From a checkpoint of a small mixture-of-experts model trained on Wikipedia: a softmax router, a shared expert of 128 neurons.
Below are experts of layer 6 (counted from 0) of a mixture-of-experts language model. Rows are named router (the router's row for the expert), gate (a neuron's input weights, with its number), up (a neuron's input weights, with its number), down (a neuron's output weights, with its number) and show model dimensions 0-255. Each number is 128 + 24 x the weight over its row's rms, rounded and kept within 0 to 255.
Before each expert's rows: a language model's description of what the expert responds to. This comes from a sample of Wikipedia text that the model never trained on.

# expert 21
It responds to: Clause subjects and verbs. Pronouns and name endings starting a clause after which/when, plus following verbs was, is, has, such as which it, which he.
router [107 194 101 126 102 188 109  70 138 142 143 126 126 122 141 159 120 179 116 175 119 110 117 132 122 126 141  97 128 112 110 157 126  95 157 162 105 150 138 110 127 113 141 114 138 134 128 149 147 131 170 131 132 103  98 109 135 141  93 128 138 119 123 161 129 102 154 147 131 131 103 132 150 139 156 140 121  93  95 122 147 143  76 136 104 103 138 145  76 150 134 112 175 148 141 147 116 101 117 155 126 103 114 119 137 168 127  96 128 152 112 124 130 155  93 132 133 153  91 103 126  76 165 152 133 175 131  94 108  77 113 116 141 177  95 150  97 144 108 152  95 102 140 150 121 187 149 114 113 141 169 151 135 148 109 118 164 130 123  96 134  92 113 142 153 143 103 121 108 125 198  81 127 110 114  90 135  78 119 104 111 137 176  90 139 108 153 135 124 140 132 108 137  90 151 120 119 146 127 128  84 116 104 150 126  96 146 139 119 134 128 143 182 138  96 144 152 143 104 112 135 145 131 160 136 109 140 119 105 102 119 125 122  80 158 155 124 141 125 142 105 156  88 105 156 174 133 130 119  97 106 154 126 101 112 111]
gate0 [ 71 176 119 120 120 114 122 106 180 143 128  91 123 125 139 130  95 129 124 113 115 125 109 123 134 154 194 152 132 119 146 195 108 104 141 130 109 109 101 112  75 155  91 109 126 119 115 145 142 134 141 169 111 110 117 134  79 142 147 142 140 139 104 120 158 116 139 116 122 176 116 159 146 140 183 163  99 130 104 170 149 102 128 133 150 115 169 131 114 137 116 103 132 161 122  81 120 148 111 106 115 113 101 161 130 138  89 141 124  97 125 131 141 139 102 145 121 136 146 130 145 115 159 152 150 180 121 138 145  76 130 140 132 121 128 156 117 142 108 129 111 120  77 123  92 172 122 164 144 110 158 135 153 130 118 114 100 156 160 142 114 123  97 142 172 144  90 145  80 145 163 117 129 105 115 130 111 109 107 130 127 138  96 123 135  92 179 105 138 116 143 143 132 109 148  95 171 113 106 104  84 123 107 153 148 114 122 127 103 121 129 104 160 146 127 131 143 134  87 142 122  74 171  92 158 156 153 155 133 127 118 121 113 114 151 130 152  79  83 150 113 141  95  98 123 116 110 138 156 143 118 202 121 123 157 118]
up0 [160 143 176 168 162 120 131 155 120 145  95 122 153 164 123 135  78 106 144 166 143 131 155 138 153 129  97 105 112 131 102  89 163 173 117 141 126 160 117 137 168 104 129 134 161 132 116 129 120  91 124 168 114 139 119 140 145 170 149  99 153  98 108 102 121 126  92 112  94  76 110 121 138 144 134 127 109  85 155  88 134 121 122  94 154 105 149 118 123  66 108 139 109 132 115 152 128 119 118 122 136 113 107  79 111 159 123  84 122 149 139  98 143 114 167 181 115 141  94 113 111 151  87  97  79 132 166 135 107 133 103 109 132 100 156 104 136  89 132 137 110 108 114 149 151 134 129 114 149 109 122 101  80 135 127  92 154 151 103 101 122 139 166 120 113 118 133 150 160 109 128 163 129 127 129 125 127 173 149 123 133  86 120 134 126 179  53 158 139 143 117 125 136 152 124 182 117 104 129 147 126 146  63 123 144 145 167 128 139  78 156 170 126 154 135 119 124 127 138 144 116 191  99 143 115 151  89 114 133 110 138 134 141 129 124 141 159 143 174 130 138 143 110 122 121 127 145 141 128 125 114 106 155  99 130 151]
down0 [172 107 147 151 128 124 145 119 120 106 125 156 140  79 114 112  90 123 102  88 116 159 154 147 120 148 101 155 121 112 124   0 130  84  98 105 104 132 100 184 160 132 134 123  89 117 149 127 178 120 110 106 126 137 147 149 109 139 111 131 133  96 115 122 161 155 144 139 114 147 166 180 143 138 137 119 148 170 130 131 153 134 101 107 139 116 135 139 144 122 115 106 126 110 143 112 143  71 115 109 123 170 129 130  99  96 161 108 156 120 149 123 119 101 139 110 123 145 185 110 125 145 113 106 112  84 128 134 153 151  98 119 119  90 122 109 160 150 142 136 137 138 134 114 143 124 118 113 127 118 110 134 111 130 121 164 113 122 130 113 141 122 153 136 171 180 148  90 132  93 104 137 107  74 117 152 149 142 116 170 133 147 120 143 131 147 124 120 148 182 135 139 126 132 117 113 104 118 109 116 140 116 118  96 104 160 131  84 131 135  96 134 117 101 116 156  98 133 153 153 154 151 127  99 128 158 139 157 134 148 125  89 112 169 155 119 173 146 167 151 143 107 139 141 164 121  89 116 146 108 144 113 119 166  91  86]
gate1 [ 90 131  75 161 137 161 127  78 135 143 126 115 125 119 114 121 130 121 120 193 137 137 140  97 106 140 105  96  92 107  79 120 122 140 152 152 125 112 157  98 126  97 145  81 131 128  71 154 148 112  97 132  64 172 126 101 121 114 105 128 157 107 126 118 138 117 129 178 151 133 157 108 151 118 133 140 166 147 106 148 117 121 135 142  98 128 139 102 117 165 117  72 142 135  96 118 121  82 141 163 110 117 141 117 127 151 129 113 117 141 138  95 117 152 115 124 138 131 148 174  95  89 117 140 134 145 139  88 111 116 141 148 119 201 114 139 136 154 146 148 119 145 118 131 107 119 149 152 115 161 143 111 186 151 147 127 141 121 145  94 122 107 111 157 106 134 113 142  87 137 140 117 154 104 154  89 133 105 151 149  95 143 135 107 138  92 157 150 162 135 127  90 146 120 187 103 149 149 138 125 124  85 103 164 102  96 110  83 121 164 152 133 124 119 143 154 127  85 143 133 184 136 151 170 160 100 165 151 110  95 161  97 129 100 140 144 119 145 140 105 139 138 165 125 131 139 114 135 121 127 148 128 138 146 104  80]
up1 [131 115 120 128 139 181 116 126 127 160 129 115 124 118 165 133 148 162 114 121 130 151 114 124 141 138 132 116 125 101 132  60 145 133 159 152 118 159 110 120 147 150 113 108 145 125  94 119 156 123 140 159 130 127 121 143 122 142 117 121 164 141 163 126 168  85 130 137 124  78  85 138 144 182 137 100 138 106 114 103 186 166  97 160 100 116 126 118 103 169 106  91 139 130 145 119  79 140 125 167  87 123 121 117 113 168  84 129 148 119  88 111 136 109  68  93 152 110 138 102 126  91 149 128 107 184 114  66 130 100 110 129  80 185 105 137 109 149 123 161 132 154 139 151  75 130 144 168  96 161 168 139 156 133  67 119 143 169 157 109 116 108 128 123 141 131  96 111 110 134 110 155 129 132 146 110 126 116 107 114  98 126 145  88 130 110  85  96 137 174 120 156 159 117 124 116 151 150  96 105 133  99 131 117 128  84 124 101 147 143 119 136  97 108 113 146 152 136 121 125 161 173 123 122 162 159 135 141 110 127 137 161 144 103 135 123 118 118 132 138  75 111 129 143 146 143 148 132 162 144 118 152 138 158 126 148]
down1 [170 121 134  88 144  78 118 141 124  88 152 130  95 108  87 102 110 114 154 152 151  98 135 128 134 110 135 130 149 163 155 171 114 150  99 125 109 129 108 157  86 148 144 102 101 132 161 134 131 115 158 110 127  97 117 121 150 129 134 176 130 112  89 124 128 124 145 109 101 153 156 100 146  99 147 127 151 144 141 136 141 109 145 133 169 131 132 131 123 104 145 129 100 118 149 130 131 167 129 131 143 120 102 126 122 105 164 114 149 194 164 172 115 106 113 131 127 151 117 133 133 124 104 182 124 145 111 155 134 135 103 115 111 136 112 147 147  90 103 148 117 149 136  69 138 117  85 157 163 131 104 115 114 114 120 120 107  86 115 141  86 159 166 157 140 145 148 152 178  97 158 102 108 116 131 157 115 121 125 120 180 121 124 133 115 118 105 173 154 128 130 134  98 136 111 137 112 151 103 156 165 139 134 159 113 105 148 141  74 123 143 129 164 135 113  93 166 128 147 175 142  73  91  99 124 117 105  80 145 137  89 129 135 133 151 128 110 122 123 206 122 115 147  90  81 154  87 122 102 118  99 113 133 107 175 124]

# expert 27
It responds to: Latinate prefix pieces. Word-initial Latinate prefix pieces like rec, res, acc, inc, pres in formal and political prose, such as rec|ipient, inc|umbent, rec|reated.
router [119 112 153 101 122 147 150 115 148 140 146 141 138 116 133 162 132 119 110 140 102 141 158 116 108  87 138 146 135 140 112 116  78  93 173 120 101 159 123 122 135  89 121 132 144 148 104 144 116 103 134 139 149 126 142 103  87 145 157 163  86 137 107 118 134 170 136 147 125 136 126 140 140 146 130  92 131 104 146 120 139 121 121  96 127 114  79 126 153 165 148 115 129 153 146 112 109 148  84 167 141 158  91  70 130  87 132 130 139 158 102 162 104 156 122  76 116  84 124 135 167  71 153 135 109 107 115 180 119 153 142 123  85 128 124 111 100  97 113  98 118 126 123 131 120 105 118 104 165 103 121 115 159  94 111 132  98 180 102 129 152  99 135 142 159 145 171 119 141 150 117  80 107 164 121 182 132 135 145 124 177 100 122 142 106 104 163 168 160 136 131  91 121  76 135 138 136 148 145 129 135 152 131 147 113 121  98  78 133 164 116 155 142 146 134 168 137 142 127  87 113 192 137 145 162 104 128 106 152 128 163 120 174 150 140 121  90  80 131 153 152 140 109 151 148 125 112 103 153 106 145 119 149 143 117 122]
gate0 [ 93 150 132  77 103 117 110  70 142 160 137 149 135 117 108 128 149 143 174 180 138 130 127 157 170 153 129 163 150 125 112 103 125 156 131 140 173 120 144 116 110 111  89 158 137 129 127 119 125 115 137 116 108 169 147 129  82 161 151 138 170  98 106  88 110 115 129 149 118 118 137 153 121  96 103 113 139 176 114 116 138 150 138 111 124 140  80 134 135 170 140 123  94 146 125 134 167 126 119 133 132  95 140 133 102 133 142 107 122 121 144 164 126 102 152 157 134 118 106 146 135  91 123 193 178 135 164 134 136 161 133 150  94 126 126 108 124 135 134 121 127  94  75 132 126 152 125 147 184 138  99 129 103 122  88  99 174 100 103 125 114  96 153 105 129 148 157 140 159 132 123 174  98 105 110 127 136 140 125  93 139 120  96 144  98 158 148 184 108  90 118  79 104 103 147 119  91 148 147 155  73 112 121 120 137 132 112 164 101 136 155 123 137 131 157 134  99 124 120 129 129  93 148 180 143 147 103 114 136 145 157 101 114 156 146 127 168 146 143 130 115 104  89 114  87  78 108 105 145 103 112 114 107 125 152  99]
up0 [127 107  98 142  95 170 143 165 114 127 106 118 111 122 126  97 104 126 126  37 135 118 108 140 154 105 136 150 131 114 115 139 133 154 133 162  96 127  90 102 161 131 117 129 130 135 136 177  93 124 106 145 138 121 113 129 145 115 129  57 146 155 139 144  97  93 118 150 150  94 108  96 135 122 160 142 123 104 186 132 112 169 164 127 143 147 137 143 101  94 135 136 207 122 111 117  97 136 141 124 109 132 123 145 165 159 120 143 103 119 105 106 147  81 126 124 118 150 159 182 136 123 146 136  94 119 128 100  96 129 128 165 185 114 150 161 128 184 143 101 143 107 114 123 100 119 143 144 111 146 174 100 115 144 136 122 111 143 121 147 120 110 118 127 118 152 138 147 119  97 132 106 127 120 164  92 124 157 127 111  88 123 158 108 108 136  80  76 107 151 115 162 122 165 131 149 121  92 120 126 155 120 127 106 140 115  80 161 150 172 141 156 123 137 149 159 104 149 117 130 160 125 132  78  90  96 126 105 114 141 138 162  91 149 144 115 133 146 109 167 141 122 134 118 140 151 161 135  86 122 134 114 158 122  96 142]
down0 [122 163 102 135 108 156 128 135 118 123  96 161 120 134  68 139 113 152 127 141 120  89 133 140 150 142 113 132 114  93 147 175  82 132 147  93 121 131  97  93 136 136 101 106 114 121 123 129 141 174 105 131  80 160 172 180 131 145 105 138  96 104 112 117  80 148 138 149 106  84 137 121 137 150 127 111 125 101 134 167 154 153  81 131 130 153 154 143 115 129 124 103 123 115 142 103 156  71 132  84 142 140 132  77 135 155 128 146 130 171 146 130 149 127 138 118 126 129 120 151 156 129 119 134 143 125 149 136 106 118 143 142 128 153 141 131 110  96 124 101  93 121 171 128 102 166 142 174 133  94 162 164 121 139 127 163 116 143  96 173 151 141 135  97 111 153 114 154 100 127 151 118 163  87 156 143 147 125 108  89 119 135 108 105 110 111 107 121 118 150 141 178  84 113 162 131 134 115 136 134 115  91 171 135 125 132 115 100 127 192 107 155 123 135 132  84 124 160 108 174 172  94 149 100 154 132 132 122 112 105 144 157  95 108 166 133 114 124 159  74  88 132 113 126 135 138 150 122  82 102 150  83 123 132 150 108]
gate1 [125 126 160 125 113 145 125 160 141 122 144 112  99  93 129 104 129 134 112 140 142 129  94 148 109 131 147 135  77 174 138  71  92 141 149 113 114 120  94 133 141  83 115 162  93 114 105 148 148 129 116 121 136 101 116 129 122 139 137 119  93 157 126 109  78 178 117  92 148 120 101 133  82 105 155 143 133 141 147 117 125  98 104 107 109 140 130 111 122 164 140 152 126 128  96 101  98 122 119 130 105 149 190  96 136  85 168 158 126 153 141 127 132 128 139 136 144 105 134 132 151 123 133 120  94 147 126 166 116 124  84 119 156 124  92 118 131 104 174 149 176 149 109 109 140 126 170 152 209  81 108 138 118 136 151 135  83 123 132 125 140 127 174  87 119 131 126 134 148 136 129 145 101 164 115 161 109 111 167  90 138 106 123 145 108 170 129 137 156 158  94 139 122  72  95 156 151 153 117 122 141 166 136 105 153 117  51 126  92 125 110 132 143 136 115 150  95 157 139 138 159 150 138 140 141 112 126 130 150 152 145 124 125 112 133 142  72  99  85 110 121 139 105 128 152 146 141 115 106 164 175 160 143 146 154 134]
up1 [105 106  81 123 101 162 147 151 121 138 117  96 141 146 151 130 136 174 135 175 152 133 162 128 125 158 131 148  86 104 154 157 170 136 139  95  90 111 128 127 156 151 111 113 110 138 148 139 113  79 129  98 165 144 118 122  79 122 150 157 148 147 113 136 117  97 129 171 119 140 130 125 130 137 135 125 129 159 178 185 106 136 132 131 126 147  95 126 122 121 112  84 133 142 120 104 103 135 142 135 121 117 107 132 159 148 109  93 125 133 120 113 109  99 104 140 149 168 175 130 118  89 182 149 101 121 126 151 106 118 118  95 122 149 131 169  99 102 152 148 162 133 101  72 119 136 153  82 132 147  93 122 120 116 143 147 147 143 111 111  79 101 117 129 146 142 117 157 129 152 104 131 190 153 125 132 116 132 138 145  65 103 136 100 127 135 165  95 119 103 153 122 100 133 101 103  99 120 162  98 133 121 136 140 165 112 147 120 132 122 130 120 148 155 101 171 118 101 194 142 121 178 148 104  93 144 130 105 156 134  71 147 126 118 101 141 139  71 108 120  93 114 119 146 135 116 148  76 144 160 140 125 140 127 100 147]
down1 [ 99 134 129 127 136 129 115 162 132 138 132 122 145 145  70 119 135  96 137 150 161 111  92 149 164 159 112 120 134 109  46 117 120 114 123 125 139 116 121 141 147 119 123 143 113 168 160  95 100 107 127 124 136 147 134 115 138 131 126 133 113 147 139 131 129 113 142 168 113 136 136 128 133 125 160 122 123 143 121 126 160  76 148 162 121  81 189  74 142  87 118 114 103 107 151 148 118 161 125 126 103 142 140 100 157 150 122 169 100 102 183 104 101 142 123  97 134 136 124 125 125 166 105 164 143 124 136 165 102  85 151 131 150 141 107 139 163 130  96 166 146  90 129 118 158 145 113 105 187 173 161 128  97 102 160 134 108 137 187 124 157 109 106 131 148 136 125 122 111 101 149 118 116 115 105 119 121  84 147  98 120 113 108  97 163  99 138 161 114 119 112 113 137 173  89 131 176 108 150 141 134  92 157 140 106 129 185 149 110 108 102 116 147 157 137 122 121 174 116 115 138 132 139  91 149  86 156 130 130 136  94 147 117 172 138 130 106 130 130 131 149 137  80 102 151  88 122 131 155 119  77  98 103 103 113 119]

# expert 17
It responds to: Taxonomy and species text. Species and genus articles and taxobox lines, such as Family, Genus, -idae endings, and "is a moth of the" phrasing.
router [170 114 125 162  73 104 106 107 145 150 122  99 130 127 102 110 139 125 150 161  96 134 128  91  95 104 125  95  92 105 134 118 172 148 152 140 100 137 156 156  98 119 138 120 128  98 147 146 172 157 152 127 130 126 167 159 132 103 105 133 139 155 106 123 120 126 129 109 115 151 110 116 176  83 160 132 146 118 183 119 106 155 155  82 171 135 132 138 108 109 140 138 133 112 138 141 155 122 136 131 129 154 130 126 137 135 108 131 148 120 142 131 174  98  87 117 112  95 149  95 112 103 101 125 129  80 170 117 126  91 138 164 132 150  99 129 136 110 142  97 150 106 145 119 123 174 113 142 109 136 141 165 127 102 155 166 143 122  96  89 119 153 167 130 126  93 181 169 105 153 137 151 150 136  90 121 124 119 132 126 117 130 118  95 101 124 160 115 148  78 156 121 116 107 151 108 162 124 138 147 171 144  96 132 129 170 138 141 156 118 154 161 128 104 139 133 109 115 150 166  98  64 108 151 107  98  86 126 141 145  84 143 107 135 144 150  97 122 135 137 175 116 148 151 132 180 126 200 159 126 118 112 115 106 146 133]
gate0 [147 136 146  98 125 154  99 186  77 156 129 134 110 115  99  94 173 108  96 102 119 127 150 138 122 154 122 151 125 144 160 127 141 116 148 144 133 114 141 112  78 125 116 152  92 105 115 165 150 122 183 113 120 111 148 135 151 104 112 148 107 166 175 140 131 158 120 141 110 164 113 148 120 108 130 135 151 148 119 105 142 103 143  98 134 211 134 166 127 139 108 112 120 139 128 130 118  92 117 109 143 137 106 102 147 110 106 115 164 110  94 111 123  96 132 127 147 122 127  86 104 117 112 119 103 113 167 160 120 126 114 166 129  83 104 136 112  84 117 166 123 119  74 136 143  79 112 128  93 151 165 154 179 108 142 120 115 163  93  95 171 149 152 168 105 117 128 112 146 116 142 142 129 106 114 117 134 133 126 130 128 174 161 118 157 117 145 101 116 118 111 117  98 100 127 114 201 105 131 143 113  97 104 112  96 113 123 142 141 126 165 117 133 143 128 124  87 157 140 104  94 156 132 150 106 102 134 118  76 163 164 159 142 151 122 164 140 162 116 111  93 131 142 123 124 136 171 183 115 111 125 120 124 157 131 109]
up0 [159 176 115 143 141 110  92 140 157 154 102 154 117 135 140 120  64 142 100 123 102 159 112 130 104 161 104 140 110 141 130 137 101 162 116 163 135 112 174 132 149 106 134  88 143 100 129 151 125 177 139  94 150 112 105 108 130 113 108 179  85 145 133 110 110 176  97 136 139 150 172 127 122 137 108 161 129 124 120 130 101 154 144 136 141 145 106 127 155 114 106 101 115 142 129 158 124 128  90 130 115 177 147 112 115 143 115 125 103 108  95 111  94  73 161 152 102 127 124 165  96 131 105  99 132 145 154 103 117  70 155 208 141 162  87 120 131 113 165 119 112 115 125 138 144 126 122 105 116 159 140  98 107 120 119 104 123 112 147 136 119  90 146 110 120 111 136 137 141 113 113 141 134 155 154 150 128 197 145 126  99  92 121 107  92 131 116 149 143 131 144 121 125 121 113 118 146 140 121 140  96  53 108  79 129 133  99 125 131 136 123 126 152 130 133 142  95 115 139 164  98 129 118  91 128 135 161  94 127 129 142 140 174 146 129 167 156 106 149 115 117 162  88 141 116 154 149 139 143 159 165 118 145  87 181 141]
down0 [129 140 116 143 130 132  85 134 141 111 133 144 152 165 153 111 113 134  87 116 134 108  96 162 140 157 121 123 166 127 134 143  76 108 143 137 137 109 114 125 102 113 121 144 109 151 126 114  92  81  66 138 137 141 155 126 139 139 102 158 134 161 108 108 134 155 142 156 103 152 103  96 114  89  95 126 139 130 132 130  85 158 110  85  86 162 131 112 132 109 147 109  89 153 155 130  90  91 145 171  97 111  95 120 118 116 148 115 125 130 127  86 131 135 128 174 118 131 119 106 153 141 119 124  95 106 156 151 124 154 147 121 125 117 105 153 143 120 140 120 100  66 113 139 113 107 161 122 110 163 129 120 131 143 201 174 119 159  95 153 104 144 130 140 127 167 139 109 150 124 125  67 119 176 130 149 122 140 148  82 139 146  91 165 104 118 133 155 125 128 114 109  89 103 181 143 104  91 110 123 130 153 171 168 126 142 140 119 160 126 138 170  78 124 152 137 149 145 129 141 142 168 155 111 137 100  89 159 154 112 162 121 109  86 138 153 126 118 123 146 129  97 174 133 173 123 106 111  94 130 132 125 107 141 128 163]
gate1 [178 158 129 136 122 113 144  88 107 169 138 146 155  79 116 148 128 138  96 212 108 139  71 137  96 120 126 154 119 126 144 132 173 114 140 127 150 105 145 113 131 122 143  96 121 105 135 169 168 186 150  91 130 134 151 118 107 114 124 140 155 106 148 149 111 147 112 117 123 169 135 132 150 120 112 147 166 129 134  39 152 102  67 146 143 142 116 147 113 118 118 100 115 117 138 130 166 108 121 133 106 153 129 134  92 115 131 107 150 137 168 130 152  98  73 107 140 130 149 107 143 142 106 145 107  96  83  97 157 118 127 145 138 155 112 158 132 113 130 125 143 134 151  83 120 142 109 116 105 170 136 174 128 116 149 139 139 118 105 129 154  83 132 129  98 145 171 127 121 131 132 153 123 126 138 161 159 104  82 146 107 143 138 137 144  93 173  93 105 177 170 148 127  72 123 123 121 138 122 162 118 120 117 146 140 129 127 109 128 112 116 108 161  98 105 121 104 140 141 141  97 104  86 113  97 100 119  96 114 115 136 145 113 117 140 151  78 138  84 130 125 127 169 149 123 142 143 163 146 150 137 115 108 131 139 106]
up1 [120 146 145 132 101 137 121  83 123 111 127 142 140 124 154 127 115 153 116 125 103 111 107 112 135 132 185 108 117 121  83 163 149 138 133  87  97 114 122 163  98  88 116 103 133 132 116 123 151 158  91  77 111 135  88 104  89 104 204 134  87 150 129 132  86 139 127 116  95 188 134 122 152 113 139 124 160 137 123 119 152 140 109  86 165 101 158 130 120 119 115 160 104 102 145 168 124 100  90 116 137 164 132 160 106 106 135 118 150 115 114 165 144 134 111  91 142 139 115 127 127  56 164 129 120 183 101 157 144 103 142 137 130 135 161 152 151 142 171 130 133 122  92 107 109 142 137 119 139 136 103 128 131 134  90 150 139  89 101  92 151 149 180 116 129 129 136 155 105 123 136 129 129 110 116 100 159 114 101 171 138 138 152 138 149 116 130 135 114 108 113 137  89 115 120 115 150 129  97 116 161  91 118 137 152 124 164 152 186 128 147 134 137 136 158 131 133 157 123 117 118 142  86 118 176 133 194  78 149 109 110 107 130 105 114 131 108 148 119 184 111 102 144 129 148  87 162 145 139 159 126 142 132 130 134 103]
down1 [173 104  93 156 124 132 169 131 131 140 113  96 108 121 100 155 154 156 130 115 132 171 162 140 127 112 101 123 122 141 166 141 185  84 167 113  87 133 141 134  72 144 157 133 111 126  99 138  97  97 162 129 148 142 149 197 101 114 116 130 153 124 119 143 130 104 108 121 138 101 157 102 172 109 169 139 130 164 137  90  89 136 115 133 134  93 188 114 125 103 156 126 129 155 102 129 126 152 112 115 148 106 144 121 160 178  90 143  97 137 116 126 110  96 131 113 144  80 127  98 143 115 133 117 135 138 163  93 112 130 125 104  99 130 169 159 151 141 113 173 102 125 188 132 151 142 159 175  99 126 119 121 129 149 134 116 130 159 153 114 115 115 118 127 194 152 126 133 128  74 130 137 138 108 106 126 144 123 129 153 107 156 102 125 105 104 124 136 113 155 157 105 163 166 148 121 131 105 117 109 121  80 148 120 121 104 118 110 113  87 137 163 138 117  77 149 141 122 143 110 101 113 115  93 137 145 105 138 127 142 107  98 166 139 141 144 138 125 148 130 116 123 148 121  96  95 106 104 136 125 166 143  84  74 107 123]

# expert 23
It responds to: Verb stems before suffixes. Verb stems in running prose awaiting -ing or -ed endings, such as chang, develop, design, com, emerg, writ.
router [109 153 151 127 132 123 114  83 178 139  91 131 157 138  91 122  92 145 130 143 117 166 127 137  74 149  77 142 140 116 135 117 149  71 170 131 135 153 119 131  91 146 162 110 146 166 140 117 120 101 174 147  96 134  93 153  99 137 121 107 133 121  93 150 126 137 120  82 105 133 164 122 117 145 177 124 144 129 143 118  92 102 110 110 138 174 151 134 150 121 140 102 128 152 132 132  99  92  89 157 125 104 111  82 154 131 118 147 128 127 104 115  95 147 182 133 146 118  90 141 129 146 157 147 113 107 142 143 122 156 155 172 140 123 138 128 101 129  88 131 122 134 169 117 112 104 104  88 122 124 133 149 126 128 173 120  76 119 151 112 145 117 128 142 121 126 175 130 133 118 129 113 134 127 121 180 155 139 121 133 139 171 144 133 124 186 115 141 157 140 156 164  78 137 138 131  99 133 191 189 148 102 132 131 116 127 123 171 121 110 109 130 119 125 140 159 121 118 105 115 103 134 108 130 137 106 139  99 115 144 172 117  87 114 118 113 121 121 129 161 148 157 150 102 157 127 114 140 159 128 140 148  46 144  83 141]
gate0 [ 85  95 152 137 115 120 138 107 146 135 113 117 123 110 130 118 165 168 110 162 122 124 140 111 114 113 131 178 103  99 133 104 133 127 122 145 151  99 132 118 142 180 136 120 153 128 128 135 173 151 149 129 154 155 113 158  66 126  83  92 104 111 131  86 139 113 121 119 127 117 166 113 130 165 165 155 110 147 125 119 120 118 142 139 131 145  86 117 154 125  95 120 141 142 137 147  97 101 105 125 106 128 144  63 166 162 142  92  90 132 117 133  80 164 177  92 159 173 154 147 126 143 144  85 153 117 157 117 119 137 147 141 114 148  97 130 116 123 103 139 151 161 155 144 126  92 134 156 112  98  87 116 123 113 153 125  65 125 164 124 141 121 126 138 105 142 148 112 123 129 132 157 108 158 160 157 123 130  97 143 118 153 156  96 150 150  80 131 161 148 123 151 139 145 182 127 147 110 137 110 108  89 122 104  74 116  87 132 119 135 107 117 123 110 127 142  97 151 102 119  95 177 149 131 155 107 109 137  97 142 157  91 127 113 129 159 117 124 149 125 112 129 127 111 125 151 101 106 201 157 131 118 133 163 129  70]
up0 [114 149  90 114 159 131 138 142 113 110 107 145 123 121 135 156 107 127 120 178 140 140 115  97 139 138 122 134 178 143 131 206 125 164  86 179 104 127 106 136 113  92 132 133 121 100 113 112 144 100 127 109 126 108 102 108 150 112 134 130 183 141 126 141 147  87 111 164 143 114 126 122 106 147 119 119 140  93 112 154 145 127 148 163 116 105 173 153  96 143 137 168  90 106 113  96 142 183 102 130 136 163 140 169 146 156 117 136 116 149 126 112 141 112 144 154 104 103 117 129 148 175 126 135 108 117  79 119 135  89 133 128 132 101 154 125 138 135 115 124 102 148  95 160 156 137 132 137 109 120 141 145 132 146 143 132 168 116 141 142 117 152 129 126 191 111  82 142 118 129 127  86 145 124 142  69 104 147 143 123 102 102 131 126 102 119 125 116  88 109 141  96 135 110  91 120 164  61 122 118 151 139 100 160 143 121 105 100 137 168 196 134 126 109 107 108 170 113 128 121 138 119 151 128  97 107 133 124 145 144  80 176 140 182 122 113 153 112 131 159 140 143 103 153 101  91 121 140 112  84 119 100 137 107  92 167]
down0 [127 114 160 152  88 101 141 138 172 149  88 124 125 141  88 130 168 138  94 148  96 128  96 161 107 136 124 133 128  90 148  43 101  76 175 135 164 102 172 133 121 151 130 106 107 140 119 150 151 139 104 140  87 160 141 102  91 142 112 119 133 115 122  97 115 154 120 130  99 165 134 140 166 122 133 124 122 157 136 154 110 110 131 102  85 148 119  97 166 112 149 125 138 145 129 156 105  91 130 137 145 118 114  92 146 107 102 126 153 101  93 158 141 179 155 148 103 158 144 134 102 128 118 120 124 115 148 135 124 152 140 115 125 172 135 117 129 101 137  95 168 147 171 156 141 114 124 145 149 107 143 128 170 118 116 150 123 135 154  81 120 145 105 111  55 140 130 106 127 161 125 121  77 112  97 133 157 133 134 105 179 130 126 125 166 185 133 137 117 145 106 131 124  93 164 106 118 147 118 151 141 107 137  95 101 141 113 150 110 110 108 122 119 131 171 115 126 138  89 104 146 176 103 136 102 166 115  91 101 149 148 113 130 123 155 110  99 154 154 115 130 142 145 147 109 159 126 124 120 147 145 107  83 164 103 140]
gate1 [103 131 113 108 116 134 102 115 106  85 144 106 156  97 162  92 105 168 141 119 109 167 126 118  80 150 110 122 112  84  99 138 142  87  79  90 171 104 153  97 141 155 120 103 133 145 137 118  94 150 137 116 151 132 141 143 164 156 173 121 110 134 101 101 164 119 164 110 111 142 128 159 109 128 108 134 144 135 138 155 150 105 164 143  73 110 123 149 132 113 128 139 128 145 115 124 150 134 121  97 134 110 152 132 132 142 122 166 125 144 105 110 155 174 135  71 159 175 135 143 134 147 164 165 132 146 115 172 151 140 128  70  98  83 150 131  90 106 143 165 141 137 137 139 140 145 150 142 158 118 140  84 125 156 128 122 110 107 114  96 105  99 137 104 125 183 120 117 136 115 109 116 144 128 130 138 131 110 116 129 107 107 129  99 128 119 135 118  73 136 176 157 114 125 118 164 122 108 152 128  59  90 130  80 125 115 146 129 151 129 134 120 114 129 166 142  96 164 129 142 137  82 128 128 115 140 125 150 111 123 162 129 146 112 193 134 128 159 156  80 172 140 145  86 128  94 143 124 141 130 140  97 156 156 137  99]
up1 [113 144 108 169  74 133 152 153 143 106 107 138 130 152 150 133 118 125 118 161 147 127  99 140 147  61 165 123 156 160 151 179 112 145 166 151 127  91 120 159 121 122 143  99 134 137 137 118 147 141 121 165 144 109 141 110 143 110 118 111 126 140 158 105  96 154 113 152 146  98 172 126 160 129 115 129 120 101 111 106 123 160  96 163 174 148 133 121 150 137 149 134  93 141 106 151 107 127 123 138  84 143 145 185 145 162 143  90 105 117 125 156 162 130  87 183 118 126 163 137 120  88  84 130 151 138 130  79 111  97 100 117 116 115 119 132 137 141 126 108 116 109 134 146 126 122 145 105 128 125 108 153 106 119 120 113 159 161 132 119  90 134  96 107 134 126 116 108 127 115 117 116 116 118 144  94  88 141 111 152 107 116 117 147 149 169 120  80 130 130 138 125 138 117 124 113 142 151  68 106 142 106 132 197  48 106 104 154 121 133 116 105 104 141 119  68 140 100 109 133 123 172 100 124 153 127 128 143 181 109 109 173 128 121 120 142  87 155 191 173 123 167 133 127 126 114 122 111 148 141 125 126 136  94 126 134]
down1 [104 108 149 157 190  92 175 167 109 142 107 144 113 129 150 118 163 165  83 146 107  99 101 172 152  93 101 142 129 111 159 106 128 170 106  95 141 144 111 140 100 122 146  83 131 120 123 140 143 150 139 101 136 136 204 104 174  77 115 147 100 138 121 133 135 149 173 120 131 121 169 108 117 132 107 134 130  84 137 126 137 120 128 143 143 144 133 149 114 121 115 100 151 145 116 113 123 141 139 142 101 151 156 112  73 139  98 134 144 128 155 101 137 115  89  96 146 129  98 136  98 102 127  75 100 157 116  98 135 151  99 147 134 167 131 100 120 162 131 164 121 142 125 108 152 107 111 146 143 120 105 140 135 134  86 146 147 122 106 164 182 159 152  67 141 105 103 149  92 124 149 128 100 119 156 164 139 156 162 115 149 145  87  92 123  96 168 106 118 108 147 101 129 119 160 153 107 149 119 114 118 165  86  94 130 128 115 183 104 136 150 106  94 122 149 136  90 160 127 101  96 110 105 112 114 122 142  97 117 145 129 128 141 110 120 122 137 135 143 135 132 140 172 132 132  96 160 139 123 146 159 120 156 107 114 136]